Experts of a small language model: 48 experts in each of 10 layers.
Below are experts of layer 5 (counted from 0) of a mixture-of-experts language model. Rows are named router (the router's row for the expert) and show model dimensions 0-127. Each number is 500 + 40 x the weight over its row's rms, rounded and kept within 0 to 999. Numbers have three digits each.
After each expert's rows: a language model's description of what the expert responds to. This comes from a sample of Wikipedia text that the model never trained on.

# expert 46
router:453471440529473572522520428469534523480499537506455564575494562566493551489463523406511486521465486531515469475557466490547417521559501475421523506549470452442538579533475538480461458503452427508539507543507497524497523547524518468530438546500458501554488490481488520503513521484419479510420515515549498460629465558450522441511525491510513482444532521478485485492469530567446464499527
It responds to: Line breaks and padding spaces ending infobox, list and table rows, plus prefixes like re, inter, pre, and words like well, then.

# expert 5
router:520467470561456524475515526512469513468522519499522470464527604524469545435512452411508474477561509505463519504555413487512490511510560479490527455520507461476461523515490516514482510464482421534441454569519577497526564599520554489492494534468562555459534494452522583456492600518462499484455462514569433477532509542469517484502545522478514525492518513537526468523417538516420425540468
It responds to: Person and role nouns and agent suffixes such as -tor, -er, -ist, as in United, President, member, Ac-tor, Team, Opponent.

# expert 13
router:481561470560496544553506532454495488470567544444494516464483580554481525477502494528547581452518500497527537543534484485520517419565531489522520476515540486495546486511495568581514544500500450565485551537504515517489500488569494561540497550541455563442509543503514506539479537424524512498481520551570488446600479449454572489497528488513505456497533477495588465469456568565531436427512
It responds to: The word "the" after prepositions, plus other determiners and quantifiers like their, its, both, several, other, many.

# expert 47
router:518484493509516432540456534413507483492568583497400528540490572515549586511482483461531534497538405464482497474540431441501514566563502580434522516521487532507483483431437547428521475517487481517506529533515549529483487455472528473525539521516511493525485523513535504438453531396497543472408519525531511492558463564478550498501555477519508495477514487491520463499466511540523573442544
It responds to: First pieces of words or names, capital letters and short syllables like ho, Fe, Mo, Cha, often after quotes, brackets or line breaks.

# expert 6
router:481424531528407549450527480463526528468534475484544523526480566531551517455490517521525407488533426507490527536512452476487494454572538559548515498531441490516480503494502521535456459510466438486490569553514535522534537487493472544533521550471516507562523519407513571432505507450506547418457449540561447511548529510439602445539539540503497502443538512473541502518464533509452498478434
It responds to: First names and surname pieces of people, such as John, David, Dennis, Taylor, plus some place and brand names like Diego.

# expert 44
router:508565533523495508530478495456488479520521459489473459521547510533572545505455496531558501507480417504525532543516374508479504472609532506525496516559425471459430371515454514501502462635495467475488453548521503533530524559508477558467540527510493500489507505471528519507513506468448459481511471591509500480436545505529519491435494450483476432499471495559531434529453503544517463494485
It responds to: Paragraph breaks and equals signs of wiki section headings, plus heading words such as History, Species, Background, Career.

# expert 10
router:499479511493477536491437404455500493491521506481497531568607589513568527495480566510524441494560444492450556537537458448550454474479529513446534500517434492428491497513478473507470476548461473540579423561519474523500509492478512492523459513485509495543492536479481523490484546472486533476363475566594481505547545525432564473517517524518490435550525513504525473548483501499427490471514
It responds to: Opening pieces of capitalized names and titles, often after pipes or commas in lists and tables, such as Come, River, Sal.

# expert 26
router:487575441539537507479491506481545499482519477502464483523526523514539526462421504412506452535464444474486536502520401458417493524564485505523498462513500481440434513531480501577472514519475501544534446551569564546547512447529467496541483518485513547524460463430462589503478570484484571498428550569504461500526536534479594481522517498549519489526506523451539441533491453509420470446476
It responds to: Plural suffixes and plural nouns, such as s in Teams and Honours, ies, people, women, games, members.

# expert 18
router:504471485576499490507510462479525512491526493491455513533510603504547524482480556479524445468528483484466528535525454494518461484559514516462537467571422488471448543497472504523482494508467457587527410544533554524512516570512534533518469532491494532559485548459499498456503553479469560468396430522567521499507525512398628452523510541527497453499527551497512465510493508556407453472462
It responds to: Year endings in birth dates, closing parentheses and quotes, degree signs, and war or event words such as killed, Battalion, election, damaged.

# expert 7
router:474516498469529534503467493418523486475505511501562484565501547493457584496482550530547536505477498501490499519517453526556491484554498453487566470487507447498437473490480531448476498527433429606447491517492521531444523502507497554508499469440483480565473487475517538501597544482489545465426447478536508499472567469449564471505501590533510484456505560511533478575496536536370434463541
It responds to: Past participles and verbs after was, he, to in biographies, plus suffixes ed, ing, such as succeeded, played, became, released.

# expert 17
router:487446497499546558477478470482544507482576541488474565555502451514553537471487439423524520489489496496470505569504503521540494452600537530465516501570453510485446476536482568540466524587491425479527539500561447496520539454579495485535460517457528557544451569477443522434499556471502550459445521480511513517506490519515476489522560526561472512516589546454529499527465574547431495451485
It responds to: Short letter pieces inside proper names, mostly surnames and place names, such as Bre-n-nan, Wop-ner, Log-an-ville, McDon-ough.

# expert 20
router:526548517504489466470508458480485512470527449469456580549565546508472536478504464528554473567523497482484521503507445544521518435542596501450473486620455500483451547541516538531485492526509456536495444562534517548488520495541510538519456565533491472535465429473485434470538524432504498443441506533506527471520529475413512444484536526476517547437511545431564478498552515472459392460472
It responds to: Middle word pieces, often double consonants, inside proper names and words, such as uss in Chaussy, pt in Gupta, ss in Embassy.

# expert 15
router:540503449503540453467531527478451548534542492475469515552552547539533568497504506482496407492485538469455507477529494531498421435529498510460526456605473461447535540453468478519421543547453495506417506590569538542485529525556525481499556501499553510484487519528489505465542518476523548511438538592546561497514524551502531424498514508478423472458561519509484443566489496518460467439522
It responds to: Connectives and, or, but, to and modals would, will in running prose, linking clauses or list items, e.g. instructor and manager.

# expert 23
router:496466497559427511512446487469513546487544485471475574454590565536492544494466559600524414447542500509478510553540481447452525515543535498533519545543457471493529493484472467511428494505503479471449504582514467500588500545533486512566489485483527536549498598488454512539495546507503525477451457582453510481518496503482551428523533532496465556538505549447529440509408507526442507476484
It responds to: Closing word pieces that complete a word, such as ing, y, al, ology, ation, often in headings and technical terms like Survey, atrophy.

# expert 25
router:467491489589469536500467445452473529452520489523474501472552494537517555499432511441506489539519480435457440537593432479502420513518535558442587483532475498493477551570498493513457519545470400537562512524578524554505544485483543509517455534497486497527518579479522487443538507500468580490526449562484509502475525525456468427544499518529531438466567484523511445528488491502555545433503
It responds to: Pipes, semicolons and dashes separating cells or items in tables, sports results and credit lists, e.g. | Yes |, Giant; Nominated.

# expert 4
router:491514518621444501483515547498459531469545470468457549483552504504547506491482485514530530536503478488524488458508472544558467463570561490518557416543507470430457525510456470500471506470449458512465507471433451498525509496525493406536447582458533501524493533458513544431576535470475627566491481503578500494565486538473555473520512569489519515533582561540499477498494468526511469503518
It responds to: Periods ending sentences, especially before a paragraph break or a new sentence, plus decimal points and closing heading equals signs.

# expert 43
router:533474471567463546454554527481478503458570459469536469548564631549574485460492594478473494499472422501495536539509490530499499417524498504483496484475474479483508444506489462521554501519467449571527470605554476537512516496539515596472519532485481522480492486473499479455447522469478532516527482464532481494517497526522529425516562546557447456524502601529483472502435442534497557454509
It responds to: Inner word fragments containing consonants like t, c, g, such as og, ac, eng, it, in altogether, engagement, Instituto.

# expert 34
router:497559477488496509501530491493442472476509513453577479560569447496503551523484527496510491490523509471472517462494444573494512419504510482457550512451481508454430548480506484497407372530465520547470501498482546605539564491483523538503497562450501486511454515403510467455469585475495560424482578499551497480574489527514554440498520503576533458491538556516526496524503538498523469519522
It responds to: Capitalized first syllables of foreign names and places, such as Bel in Belarusian, Ha, Gu, Ra, Vas, Ji.

# expert 36
router:491494466544515487477540394482503527460518521454481510558540595531579535495484547453511396464494506505418531580538425561511426462555522535484558458585475500439487544476476453538490491524453443510548480552510584517495523499485528520518496517489532512557549516452491539478504528484481559491420478548533493501545503523485599461518511529518459460529537527514499458511449494528459463467539
It responds to: The word and, plus name particles al and de, et, c. in dates, and mid-word fragments such as os in Czechoslovakia.

# expert 12
router:518463383519456535519529524452549535506508439506492491553524532519530508438464521574498522499482552519442506557553433484565466528548497547444552482554454495425444501509468491565521466479473466515481502522504558527494505567571526484538462529468519523460467512451512440491516538449505555375449487600523507441508512471445563532525506507484480425453480514566526475494457521491513496466471
It responds to: Syllable pieces inside Japanese, Chinese, Korean, Indonesian, and Arabic names, such as ji in Shinji, hu in Tsinghua, hi in Ishioka.

# expert 28
router:532469483531427496442486506454446503384549475516526487460590545515554502480486463478530516482504508515511531539564461577476505488601464533490517528570481484512468585479504460506543516559502516595545516581490534566521549526490499458542468518535437532548419554492508538477505565499473537466433436520567478473474516518422529528498525515518468473508544563459536454529495497508460480488498
It responds to: Pipe separators between cells in the middle of wiki table rows of statistics, certifications, and scores, plus verbs like used, employed.

# expert 38
router:543544504578572517465501535437547536500503488406488460546538529479554555522496481445493570461557480583534525563528465458560452450484490525476484443516523468423512564514493508501535427516429463526490472518494466535523554505529561490471550508484504526494520534482484544486567508502449515531382461460482501528547523555426448499531487466466485457515500501502551447554424561469481505460477
It responds to: Hyphens, dashes in table rules and scores, and Latin-style prefixes like co, dis, pro, sub, pre, often in tables.

# expert 21
router:569562492510462493519508462453463503470547477467452508530551505504525473504454466430532454476553509442519482514504451452481433470599510481407538444453473491454471497493490500559547484583474464463509472556495533513527517567514557546506462479523417554450466566472502518450520562464485516504395501481557502469518464521455497477566558513549543490478529480481518487571529480580419528475513
It responds to: Opening quotation marks before quoted speech or titles, plus prepositions In, On, out and dollar signs starting phrases or sentences.

# expert 8
router:494512518491481518572522415435521590520523570508500498538475536511488534504473574485525451435483490471445431513547449504466479535523519509496540469492503491499463531602525470529528515505519459509481447525529597552547545505581463500526492480433490556464430506431474440462504574417482570508486498560576456500572451507521583450502547514488494483470523513482534478517475504486441516513457
It responds to: Pipe separators in wiki tables of results, discographies, and office lists, plus month names and "born" in date entries.

# expert 24
router:499460451572521507550533440465515511485517567468503449557559642524476531481504522533529475468510510479530537563506469515482445502553511531511560504590437458487487547500496419549459493532464415534528417523502508501546515521517470537553503545444489507548514576470477588481500567482481549466402465520583523479529484535447529484504512542467490487506503545471515467508499501560485524465513
It responds to: Adjectives after articles and adjective- or adverb-forming endings, such as national, large, -ly, -er, -ed, as in wider, early, unfairly.

# expert 14
router:496507477541491499512522432472496503476533483461472494540550573516574550493477520474523452450513484463468527575529397495533455475590505544475564488588467497449468559518475486487469483540463447578558415575513556524490523487523515556527474529476512520522491517465481562455492547482492538507403457555561494501510527516435597464530511514505458435492544548505520479502470485517463441467442
It responds to: Numbers, closing parentheses and colons in tables and track lists, plus middle syllables of foreign names like var in Alvarado, ni, ass.

# expert 37
router:496532485483494554502495453491507490496592542433477436589523566554537495493480502467515498485572502437531554537519383467488427474552504482516544505556500489411511488505461576529478496512491434525520506544510556502485515478557507558522482591432531507513436478511476507428531540470505517525441457511520532459489506513442497503516525562525452485428588485449505457519440523506419530483518
It responds to: Space-preceded whole numbers or number starts in tables, counts, dates and measures, such as 3 nominations, 12 May, 67.7.

# expert 30
router:495492522540487474532503440474457492453536517454466496500555585528581526496465519427517410477521485458431491566501395508524455499568520535406536461542454502430484571520472462520449477551460447524551463596568488515510522501519524561527462505520509542564484520459559475503508532485487565462429456518514482494533515535407553490530523522487464483524525542513510465526472501485478489485437
It responds to: Single capital letters, initials, coordinate letters, LaTeX or non-Latin byte pieces, and fragments like dr in Drift, withdrew, syndrome.

# expert 3
router:491461480527478555537432480467494521491523509466469467557546584545549523496462488459503455466528496461444546550549444498511431504573507540457532496611471486421480559521446497516541482546464454506552433609581511515490508505511515525535467469469505532522490526480477537446514548475481557489392474578505478500502496520432604470531497535519508440523505511504500481517485476528456530474441
It responds to: Numbers in tables, coordinates and ISBNs, LaTeX command fragments after backslash like begin, plus odd fragments such as force, seats, VI.

# expert 39
router:540459495517489465497478481506480508520535464486568546514534557538544498482490416475506477464511505502513478475562455511562494561475491582486538456500431500464402511481469510498550485472461401526574529541588452508502543456489515550562477484464453505497480573448522506545447577482469485504460545524468490489541518535520605533515514541461492452483563579520486445547461528496481451469409
It responds to: Clause-introducing words as, with, when, where, since, like, despite, often after a comma or at sentence start.

# expert 33
router:508481429504472484516551483509492510509518507446500541484517556492503481467502530503506470499505468508539486581513481572506460423577531474489523499516470504456457548533474521479467487501463454566551417524475514514511506554483508525548480518448533573540471579470466474489509532479467570519342478535490421475527580515426527445505536493512486390490499441500513471499476439519467495449403
It responds to: Field names in infoboxes and dash lists before a colon, such as Release date, Nationality, Language, Location, Binomial name, Coordinates.

# expert 35
router:505512496526486499552544380486505521457546469452492543558577647517565543504471500502516445466517505493477517534489425514518436477532524494486534474569423516452466529503495522502444485523476466532484464549524513523483503530485532541518468525469484511497468513475503551458472551468468534460403455529583497502570506492392561456527514532523500427474529557487516477525465509525518429442497
It responds to: The word of in institution names, and first words of place or organization names like New, South, North, National, All.

# expert 41
router:539519507592496461454456424478552523463519453510537497568475480513572537501417489520525504415528390512483587458518469511504445494523522581454519465532556499467464511554521542548498520519471448565560495572561577517525514510518516526523483537435502482518469562425535514425516533463458511472501461512448508473516538460416555481514511477519496515478514495474531470488427478544468472488528
It responds to: Commas ending a clause or place name before and, which, where, but, as in reserves, winning; Malinao, Albay.

# expert 1
router:506530472544473518483549442458482500482543560472499503520573564527517540506477503482530418464522458515476565555531430469541462483566507552487560480593420483470459535518479517518445474554488480504532448579495478520512509501513491517517478507511520520549439552467477585420488562458482558473426435541604466501555502526416549469533520511495486441493518507478514481532439482512430485476527
It responds to: First word or word-piece of capitalized names and compound nouns after the/a, such as New (York), Air(port), Cow(boy), Cru(z), Green.

# expert 9
router:520571547577437490518491488502472547456507523524529463506563568541481504508450445408546529523563499452460457514540543532428423467486549485509575506586517513456457510532505523518490471474500487506555404569424476486505529485589514484563431494482489560534501520468534448472585496479429491498447509547500574507494464575482526475445482529495498450480508531455518472520514512531520492471489
It responds to: Mid-word consonant pieces forming verb or noun stems before -ed/-ing/-ion, such as imp-ort, support, protect, impr-ess, defend.

# expert 2
router:561524483593493506499521497416490506435531507462437507428493530507490497523465496508500465440541521476500564492510435507534427477547529511538496498595544463492507486479501516511471482490483455496499460516486478553470536568462517543498481488495513507496478555444506548526482577514515570502523514483491447469546529496484606429533533505534347416545558439499481446531482517442488468499579
It responds to: Short lowercase opening pieces of words, often after the or a, such as th in rhythm, suff, sp, t, all.

# expert 22
router:499494453542509485491526474477431505496473548475462580578468580507501509437504525518520506494461500508516571533520482545504525482540536510483547487530489488455465582503464561493583472578534446503517554548569494516533543497569503464536507483446440541518444563410492456415484498505489549492497457450520477441476506499399549448544535538522521428411537537502498472524436510512469509487461
It responds to: Pronouns and clause-openers in running prose, such as he, his, it, that, which, who, and sentence-initial There.

# expert 42
router:495521509505447474492539569476521510499543519535467391467515564521519534489442588462529533452509500522528559525619458491560518465592542501493577485543531471460526598547494522537556488570507471484513474508527570493566532538487507497529533550474470545500482567484480492481514511429422535501494498544518564503535484510404580529495539519513473502533526465500517440517493526491449469479468
It responds to: Singular nouns after the, a or his naming works and roles, such as film, album, name, game, debut, role.

# expert 19
router:464493491507481621504466431491470555504524524486502497502531457521518540516503488480518525467588443533543501493563490535556437492503467485545590454453475469464467475564430501438479477505475489501478574483584591591578487508530504529557509555458490539475514557544467589465563479488495523530478470470502508497468477504432457422474515500525521465459503483470544473488482469562478574465495
It responds to: Mid-word syllable pieces ending in i or a, such as si, ti, ini, ca, in Latinate or scientific words like symposium, hominid, jurisdiction.